Below are experts of layer 7 (counted from 0) of a mixture-of-experts language model. Rows are named gate (a neuron's input weights, with its number), up (a neuron's input weights, with its number) and show model dimensions 0-255. Each number is 200 + 30 x the weight over its row's rms, rounded and kept within 0 to 999.
Before each expert's rows: "mostly gets" lists some tokens that are sent to it at least half of the time. This comes from a sample of Wikipedia text that the model never trained on.

# expert 25
mostly gets: " to ", " on ", " |  |  | ", " and ", " held", " built"
gate1,178,143,158,180,216,209,208,154,257,247,185,204,210,193,220,194,209,176,187,180,145,185,249,179,220,180,166,192,179,148,182,181,208,178,253,293,198,215,199,150,176,222,176,191,194,231,216,217,228,166,176,192,178,228,161,165,206,181,235,235,192,200,170,194,210,188,213,201,202,166,257,171,249,252,257,240,204,198,267,240,181,161,193,147,258,241,158,240,211,113,246,191,190,141,168,217,203,199,225,192,186,206,203,208,262,167,169,209,215,199,244,182,211,183,198,194,207,161,260,164,218,193,178,171,281,194,209,219,195,163,199,228,230,231,235,189,195,144,219,201,244,194,253,168,169,228,179,177,217,206,160,236,220,224,147,125,231,222,194,205,187,171,173,171,202,184,200,217,203,178,166,236,171,219,235,291,222,186,212,198,197,191,196,209,230,210,173,248,208,198,215,172,183,189,194,203,218,212,173,184,156,193,205,175,220,232,154,226,179,208,183,179,208,234,209,209,220,170,217,169,185,255,205,181,236,174,200,194,214,239,203,262,214,217,202,217,209,195,190,217,144,190,224,134,203,182,264,214,192,208,204,224,171,227,190,259
up1,233,142,163,211,182,188,188,209,220,201,216,219,160,191,183,199,205,221,165,178,182,218,205,147,191,157,181,174,197,144,196,187,217,199,209,207,200,223,231,138,202,164,170,239,164,226,193,124,254,210,203,211,212,231,183,196,224,172,190,240,185,241,180,163,232,186,227,180,200,194,234,206,197,223,243,217,163,195,212,152,160,174,205,220,253,217,135,207,211,178,210,215,165,179,176,252,195,166,181,231,214,239,205,176,245,159,187,229,181,192,280,198,198,171,222,190,216,161,205,207,247,176,154,187,234,228,211,224,185,223,195,203,252,195,187,165,192,207,181,228,232,201,237,226,228,139,200,178,135,199,190,202,120,234,186,135,239,176,156,181,166,203,216,192,156,145,171,200,229,275,118,193,234,204,221,280,233,134,176,170,180,165,191,166,237,221,212,213,193,211,231,150,247,221,203,198,164,224,199,216,202,191,220,215,214,227,179,208,158,206,184,160,231,276,225,187,249,194,223,160,162,198,197,211,224,246,233,229,196,212,214,235,176,182,227,176,198,196,234,212,196,201,207,173,164,173,263,216,239,207,218,246,187,218,218,245

# expert 87
mostly gets: " Michael", " George", "ville", " David", " James", " John"
gate1,231,216,129,207,157,209,161,177,153,183,222,188,228,218,236,177,234,211,274,249,199,240,217,212,162,205,218,200,189,231,194,153,216,171,195,213,192,221,229,224,226,237,177,217,246,223,228,189,190,188,158,164,214,248,189,273,216,256,143,180,161,174,180,156,231,179,174,163,224,269,207,222,204,178,181,194,140,196,228,231,156,150,193,191,185,223,222,180,175,212,167,187,170,208,173,210,185,215,205,196,153,234,192,219,206,206,149,257,185,177,190,190,200,205,195,232,167,213,230,206,195,187,235,136,177,226,244,225,234,219,255,213,244,200,194,213,180,184,215,217,200,124,213,193,285,174,190,193,250,198,220,224,208,233,233,253,189,174,172,173,200,220,169,186,213,251,177,222,238,178,175,237,197,178,181,168,212,198,174,199,230,206,184,190,239,143,227,245,178,203,187,230,233,210,228,166,206,175,169,255,167,175,171,150,183,186,212,232,223,93,195,207,217,202,265,203,192,184,186,153,204,232,157,190,229,197,240,243,183,184,182,159,210,198,173,243,168,192,184,188,176,206,201,208,213,246,204,191,229,238,194,212,231,210,237,271
up1,149,160,182,194,223,184,120,182,199,202,177,234,201,257,220,186,170,211,215,216,220,215,219,206,198,228,197,215,193,201,157,206,265,155,177,196,216,207,166,200,198,215,174,189,181,207,232,224,120,179,182,193,191,221,153,228,210,201,206,134,177,158,251,194,220,182,176,182,153,229,225,202,256,197,189,191,140,250,191,205,169,226,182,190,152,236,271,208,173,213,212,261,193,210,235,184,193,188,239,151,170,159,209,217,233,200,198,259,166,205,196,149,244,166,191,183,204,168,214,181,214,191,197,267,258,148,236,219,187,183,216,240,193,191,220,231,145,209,234,217,171,179,184,195,220,176,181,171,202,205,222,219,206,181,211,237,197,217,189,232,161,191,203,185,149,188,208,161,161,265,258,161,213,206,197,189,253,213,175,208,195,217,215,148,171,178,246,234,207,131,207,222,194,225,148,230,171,219,211,216,177,211,207,158,192,220,160,191,215,221,152,178,181,242,203,247,238,135,197,175,187,202,216,155,185,207,235,266,181,214,276,196,204,189,253,199,186,150,145,165,204,206,167,204,181,184,163,214,192,238,193,159,165,231,151,225

# expert 68
mostly gets: " said", " found", " announced", "ā", " reported", " wrote"
gate0,160,169,223,265,177,182,211,214,174,173,174,210,208,206,228,210,213,198,161,236,214,145,195,170,262,192,175,210,178,230,224,194,194,132,211,202,198,195,197,229,244,159,152,205,203,187,219,212,200,163,189,279,185,213,208,208,182,167,166,192,155,199,230,176,207,209,171,175,216,156,152,199,285,243,173,196,248,245,162,183,235,168,184,189,180,204,190,230,138,231,174,177,197,192,231,218,177,185,194,202,274,192,188,244,215,179,163,153,208,166,226,210,162,180,205,191,199,198,172,207,184,178,198,221,196,196,170,221,217,156,266,192,143,191,202,222,174,222,237,172,199,249,226,205,127,115,173,179,185,199,180,216,222,171,169,234,255,206,167,239,147,162,142,230,127,219,234,221,157,178,185,220,167,192,219,208,180,194,234,158,195,153,199,155,200,217,223,245,215,191,186,232,205,185,223,172,197,241,253,159,188,192,149,260,179,209,177,222,194,210,211,246,207,166,165,151,172,239,221,190,201,232,170,232,226,175,199,193,206,197,213,181,241,192,168,283,221,188,195,165,156,195,219,196,181,166,220,202,157,204,154,193,189,204,164,206
up0,202,254,260,147,251,200,203,207,197,223,174,154,194,189,176,186,218,142,161,177,218,205,233,201,155,209,205,227,247,176,197,160,198,195,184,208,246,194,215,188,187,203,243,195,155,172,217,182,244,147,169,170,221,213,186,199,220,190,219,227,188,207,145,165,191,240,225,132,188,204,203,179,214,141,206,259,230,184,143,210,201,185,165,233,222,203,175,200,227,165,229,165,212,158,222,168,142,193,184,200,171,208,220,188,180,189,205,220,197,229,281,180,251,220,279,206,221,196,205,202,208,229,167,202,216,180,245,203,189,224,145,247,161,191,209,187,203,225,198,187,194,168,224,216,264,210,222,208,186,199,149,243,185,207,193,227,200,197,174,169,195,198,218,135,137,173,209,221,200,190,181,194,211,262,223,192,151,224,141,192,198,209,128,193,171,209,209,186,223,282,215,229,159,181,198,206,191,150,154,226,165,175,173,181,235,205,203,234,277,173,162,145,193,194,247,217,209,183,170,230,216,225,221,223,177,192,170,214,140,168,176,194,184,189,158,163,205,173,176,147,178,171,171,198,171,243,182,191,216,249,214,244,161,166,251,197

# expert 43
mostly gets: " oper", "it", " loc", "ect", " test", " miss"
gate1,201,240,197,203,163,249,175,201,245,216,158,224,196,207,165,225,216,148,184,185,243,150,201,242,167,176,188,147,200,182,129,170,189,241,195,195,159,125,204,252,220,207,189,195,141,215,195,245,214,229,218,191,166,242,173,216,229,230,168,192,243,185,206,187,173,241,196,189,162,145,147,208,255,216,201,212,199,252,200,162,212,166,185,179,183,240,192,251,166,181,180,215,187,175,247,183,259,204,166,160,215,220,224,168,250,184,190,224,226,218,233,200,210,250,167,220,228,244,176,227,188,163,143,154,202,167,166,152,189,211,211,263,226,205,190,175,216,203,172,207,221,180,176,237,184,97,251,182,191,222,212,183,230,168,177,216,213,222,181,201,211,208,174,142,200,210,214,216,196,212,234,197,208,168,181,171,194,247,181,175,189,182,222,234,175,198,238,221,205,186,202,157,146,229,178,199,238,223,178,242,174,224,194,244,199,189,228,216,250,212,219,207,246,151,210,227,255,190,255,205,188,179,228,213,201,183,186,263,161,138,248,238,162,180,178,221,160,144,226,215,162,206,201,171,207,174,185,233,194,184,177,195,216,238,172,170
up1,227,213,186,227,199,195,172,178,193,224,171,226,239,249,201,220,176,204,191,221,237,168,240,235,195,202,153,193,180,137,184,137,199,212,209,193,153,203,205,267,217,219,207,187,191,214,204,252,198,212,182,217,186,231,177,159,204,155,215,225,189,156,254,200,193,223,172,172,179,222,157,188,244,220,239,249,195,201,133,176,238,148,235,206,200,152,216,253,192,179,191,196,159,145,186,166,206,207,152,204,174,194,232,200,239,241,189,209,212,212,263,193,235,219,186,172,238,280,182,217,201,201,212,165,241,214,202,158,175,121,198,253,185,196,192,214,201,225,142,200,227,226,197,211,127,189,173,182,240,200,245,186,246,154,180,186,226,201,208,208,204,115,187,183,214,238,157,202,220,178,207,160,232,207,197,147,242,210,184,185,177,196,211,230,202,154,205,239,240,230,218,242,146,184,234,233,211,213,206,221,267,196,238,228,226,244,242,218,192,185,166,235,228,218,185,183,212,205,210,121,228,218,213,186,178,208,178,223,223,182,225,192,251,234,252,206,211,200,227,255,156,223,178,213,227,186,156,215,141,207,210,171,243,172,191,218

# expert 0
mostly gets: "-", "–", "1", "/", "3", " - "
gate0,182,145,236,181,198,214,172,209,171,295,199,175,206,254,200,229,202,210,189,222,237,184,241,245,230,282,183,143,214,186,203,222,172,213,182,170,164,145,182,177,138,191,188,170,189,162,228,247,176,168,182,231,170,211,163,176,229,273,187,221,247,190,241,233,219,206,205,184,255,236,219,180,185,208,221,158,128,172,208,182,243,246,191,191,200,185,205,224,158,232,152,171,182,193,205,184,198,189,188,159,189,201,186,215,207,238,189,219,254,219,199,187,132,148,179,175,188,233,205,188,245,183,196,177,169,168,234,234,156,203,158,171,194,238,180,194,253,248,210,188,181,192,193,242,252,193,181,170,244,178,183,229,193,195,166,174,218,194,193,215,216,153,250,250,157,209,214,202,242,177,214,186,238,164,199,223,159,211,188,211,186,231,191,176,182,182,202,232,213,188,209,185,142,195,237,224,245,158,205,255,195,183,210,232,180,226,176,215,170,158,148,181,221,177,193,177,219,193,192,162,235,141,217,167,225,180,222,239,239,218,217,219,264,183,191,124,192,226,243,220,204,232,218,201,189,169,233,204,190,240,252,177,213,209,178,155
up0,171,196,222,198,150,167,158,178,224,191,192,236,132,181,161,172,182,224,158,198,227,177,199,154,179,185,177,218,192,224,180,218,222,204,180,225,193,187,155,202,245,211,196,219,137,179,214,173,194,219,307,231,231,151,154,208,186,166,206,251,239,174,182,197,221,200,187,156,132,214,174,170,181,226,170,240,203,160,181,198,236,171,145,204,211,206,215,233,237,166,228,238,187,195,273,219,174,160,197,191,181,168,174,247,171,169,216,161,210,207,179,235,231,225,182,187,237,184,195,139,147,235,175,237,217,211,194,199,237,155,195,178,131,193,211,228,178,165,152,207,230,209,173,226,205,163,150,154,168,184,191,205,232,231,217,209,216,230,190,181,232,206,198,192,173,253,211,196,164,147,196,217,168,197,227,193,204,234,201,201,170,194,179,177,259,229,290,207,201,142,253,174,226,195,218,184,195,226,203,204,181,128,170,235,227,206,172,186,185,289,181,202,216,204,146,204,182,198,217,144,190,226,223,235,207,255,240,213,204,158,168,181,205,190,194,201,190,208,215,159,235,195,170,142,207,206,187,177,200,179,212,232,203,201,226,162

# expert 77
mostly gets: " made", "ating", "ted", " found", " played", " became"
gate1,196,198,222,210,290,172,170,190,226,186,194,206,208,168,128,198,156,210,204,168,191,238,179,151,182,174,163,152,131,244,223,237,167,195,168,223,181,216,183,173,251,195,193,250,200,195,242,191,172,183,209,218,187,213,175,223,178,155,272,249,206,202,209,236,194,147,191,188,180,214,162,240,225,203,217,233,220,202,176,201,259,154,180,176,205,173,198,173,242,222,247,150,122,228,220,176,226,199,170,171,233,189,228,195,227,159,189,154,168,228,223,213,212,204,211,172,227,176,230,190,211,235,192,228,185,205,251,181,202,154,260,164,164,209,168,216,226,211,190,187,270,195,193,195,128,173,214,255,171,190,213,217,251,242,167,206,214,195,164,198,132,189,233,207,212,221,205,183,194,209,178,238,198,215,173,224,187,196,138,171,248,206,252,238,260,222,183,220,212,216,173,193,248,228,223,177,113,198,185,177,181,222,167,188,216,228,177,219,168,208,207,221,221,162,263,195,232,216,219,147,201,182,156,192,160,232,213,195,186,162,213,221,176,212,208,174,166,174,227,222,158,245,183,142,224,215,224,215,182,195,226,235,218,185,211,207
up1,189,199,170,212,132,207,186,210,217,162,222,228,239,226,206,245,190,206,214,234,204,161,219,186,251,206,218,217,215,249,199,160,289,205,212,232,196,226,241,149,240,139,204,240,185,205,196,165,282,244,220,177,221,176,196,158,180,261,136,203,167,176,208,252,129,209,217,190,186,249,189,218,163,202,182,180,189,195,211,219,230,209,211,197,195,184,208,174,207,173,202,246,219,162,187,188,155,190,270,167,206,200,211,147,198,206,204,236,222,164,189,208,167,187,201,192,253,167,169,243,177,217,165,187,240,196,239,151,238,211,214,245,227,183,218,176,198,231,203,119,216,188,191,168,196,219,193,220,216,221,189,175,202,145,204,226,218,222,206,187,223,212,221,207,184,201,162,209,215,215,145,239,165,244,232,186,241,140,216,211,200,234,202,175,204,185,249,182,233,203,186,142,226,203,211,139,187,198,256,213,213,250,134,203,223,206,231,149,231,188,193,122,179,183,189,191,215,225,214,212,151,183,130,223,228,218,215,239,212,207,244,190,166,165,239,177,202,192,217,228,195,198,240,215,186,205,174,180,177,296,211,192,212,200,195,208

# expert 16
mostly gets: " September ", " May ", " October ", " December ", " January ", " March "
gate0,223,176,172,183,253,235,181,170,208,176,167,198,152,180,217,201,251,200,181,207,248,187,198,239,217,147,246,190,174,171,171,202,172,181,254,252,165,213,192,158,174,243,208,221,197,189,187,213,191,196,150,153,256,171,215,245,159,176,282,240,214,203,189,187,208,206,209,198,149,151,142,190,178,208,213,206,242,207,171,163,210,200,204,221,231,243,157,195,161,235,192,227,213,216,259,223,188,230,213,212,207,218,201,203,163,161,206,211,126,202,144,250,179,255,221,228,197,140,173,191,217,192,225,230,187,227,202,183,219,257,201,209,218,220,182,186,182,167,176,151,233,180,216,169,192,246,261,214,166,201,196,213,212,198,203,194,189,245,192,274,154,179,209,222,210,180,256,196,241,158,214,257,181,195,235,159,188,168,178,207,221,205,234,205,217,196,202,212,188,195,274,238,225,241,235,239,169,269,194,165,197,210,204,204,170,244,218,214,99,191,214,179,212,268,190,175,145,222,193,227,146,202,208,210,190,257,189,204,211,267,217,214,201,196,193,211,179,208,205,199,190,204,167,230,179,180,196,192,214,207,160,206,197,254,178,173
up0,216,184,277,245,198,165,181,175,170,196,219,198,279,213,187,190,207,203,211,160,220,145,184,173,219,245,159,229,182,244,207,149,223,167,216,212,189,223,215,160,161,166,202,160,210,189,163,167,203,166,230,186,216,197,126,219,246,223,140,180,166,214,115,170,178,203,211,229,224,213,230,156,216,189,231,207,168,202,194,196,140,171,192,158,155,161,214,176,222,214,236,231,164,177,175,133,247,180,242,199,200,169,175,191,211,175,185,243,237,196,220,142,188,152,186,183,180,235,239,191,239,193,183,215,225,163,203,193,174,172,293,183,211,199,228,197,151,177,183,197,197,164,168,247,215,175,225,148,230,202,225,175,212,208,181,161,191,182,179,190,197,193,210,222,194,203,200,250,199,209,216,199,189,197,187,196,207,217,189,213,213,188,218,220,189,120,175,167,218,223,173,170,167,164,209,176,236,157,215,229,161,202,206,211,247,243,189,162,255,203,215,217,214,192,209,222,240,181,165,206,234,204,208,186,279,119,230,226,151,200,155,190,210,189,274,180,202,161,216,199,206,203,187,229,220,240,203,169,159,209,171,247,228,177,228,238

# expert 92
mostly gets: " William", " George", "ville", " James", "shire", "ford"
gate1,178,217,211,178,241,203,197,204,202,189,227,193,191,226,185,179,216,193,217,217,179,136,191,188,249,116,167,179,171,188,161,193,205,231,199,213,189,205,192,183,260,136,202,196,148,170,177,183,199,245,214,195,152,227,199,204,183,191,216,250,205,256,168,185,214,190,240,185,172,192,154,208,140,203,175,166,175,216,225,189,199,237,198,185,248,211,184,222,205,218,213,210,194,238,196,201,139,199,256,157,223,238,107,214,238,244,191,189,188,182,227,194,219,214,253,195,190,198,193,202,141,210,238,215,166,192,158,164,198,239,195,222,194,170,190,223,177,194,231,174,234,210,174,142,211,183,283,214,224,197,203,158,189,206,161,185,194,236,224,111,201,218,140,182,227,204,192,144,172,167,223,208,252,158,247,194,215,191,142,208,186,189,226,157,226,225,218,199,182,219,196,222,189,183,232,199,209,242,209,204,201,164,176,282,172,222,224,227,218,218,210,153,199,110,176,217,193,218,161,162,226,229,209,176,202,260,179,215,196,160,184,158,272,190,138,191,231,195,254,218,223,187,191,181,174,170,243,199,139,196,199,162,185,205,200,215
up1,179,215,198,199,195,228,194,212,146,202,223,225,195,153,224,206,187,220,200,291,181,199,182,196,216,220,196,217,212,211,144,241,167,182,194,229,123,146,111,175,204,188,230,198,195,189,184,179,207,173,235,133,207,248,252,164,172,232,149,171,218,228,198,163,179,145,181,218,257,222,209,163,182,164,200,240,245,198,170,172,198,183,195,168,174,246,229,231,187,218,193,218,234,225,152,212,197,212,178,176,239,219,179,185,186,215,262,195,195,211,193,209,197,184,209,184,205,188,218,152,148,170,248,190,180,176,152,253,169,241,181,208,227,181,229,250,228,234,199,190,199,134,230,186,253,180,193,216,204,202,181,176,186,227,213,192,164,248,213,170,131,230,203,231,174,231,199,268,199,175,203,219,200,183,246,253,246,233,213,199,163,186,218,199,200,233,159,175,177,212,215,238,230,243,215,218,194,231,192,199,179,199,144,169,180,184,223,172,222,173,216,163,237,194,230,218,203,212,139,221,181,208,183,214,232,203,198,151,179,157,217,185,187,203,182,168,174,194,193,257,175,181,248,202,143,198,235,289,227,212,142,249,236,207,184,180

# expert 94
mostly gets: " four", " six", "1", " five", " three", " seven"
gate0,205,225,181,179,201,138,164,196,233,206,212,166,241,205,250,172,187,189,232,208,170,161,164,154,169,234,221,236,133,214,205,218,258,218,174,184,203,212,169,192,234,200,222,210,219,255,207,218,200,186,261,153,157,195,198,230,184,173,200,197,216,170,205,112,201,218,208,174,200,196,181,164,241,251,173,239,173,181,215,186,168,213,164,200,245,209,130,145,190,178,184,186,174,250,196,210,182,156,189,232,216,205,199,210,180,237,192,204,213,254,203,154,168,212,183,197,154,143,184,217,204,193,193,197,166,232,182,236,198,210,211,219,180,209,228,297,165,233,182,205,181,187,191,193,227,133,143,188,180,194,167,202,163,150,187,211,245,197,231,181,197,212,187,198,177,221,181,221,257,186,200,235,193,208,213,186,209,132,220,217,183,194,174,213,236,180,174,182,203,232,196,199,225,172,169,200,187,223,248,175,197,192,223,238,157,191,174,196,236,158,222,218,291,206,227,198,226,166,201,233,138,207,185,180,242,191,198,211,146,200,240,186,164,204,171,105,248,184,206,151,210,253,166,200,201,219,225,217,245,217,275,205,247,222,179,178
up0,211,219,196,224,208,280,228,199,199,178,182,202,191,133,153,194,208,204,202,258,234,173,172,231,268,213,185,214,215,209,164,212,150,188,207,204,155,215,155,215,203,206,220,197,157,200,194,224,191,235,152,246,193,193,209,204,179,179,182,211,248,269,202,156,228,202,193,246,191,207,147,210,206,194,167,244,249,188,167,214,261,207,216,190,246,204,174,254,194,218,206,223,191,151,174,176,213,263,165,219,178,219,203,202,242,159,206,246,196,136,193,172,231,264,281,122,229,226,171,185,228,206,187,233,237,191,154,184,243,222,159,241,202,170,205,177,219,164,236,182,188,199,245,157,204,207,231,183,131,189,187,219,217,189,204,184,200,200,206,207,187,164,207,160,206,245,213,199,268,272,229,222,185,236,185,212,216,190,145,159,203,234,191,217,182,201,185,219,215,204,153,224,219,229,181,249,216,187,216,212,170,242,198,197,245,151,174,215,169,191,249,217,202,170,177,242,175,203,190,175,207,183,209,167,221,169,199,206,224,180,152,218,188,185,195,245,235,204,194,239,209,231,291,135,214,184,210,188,198,158,208,236,191,230,172,222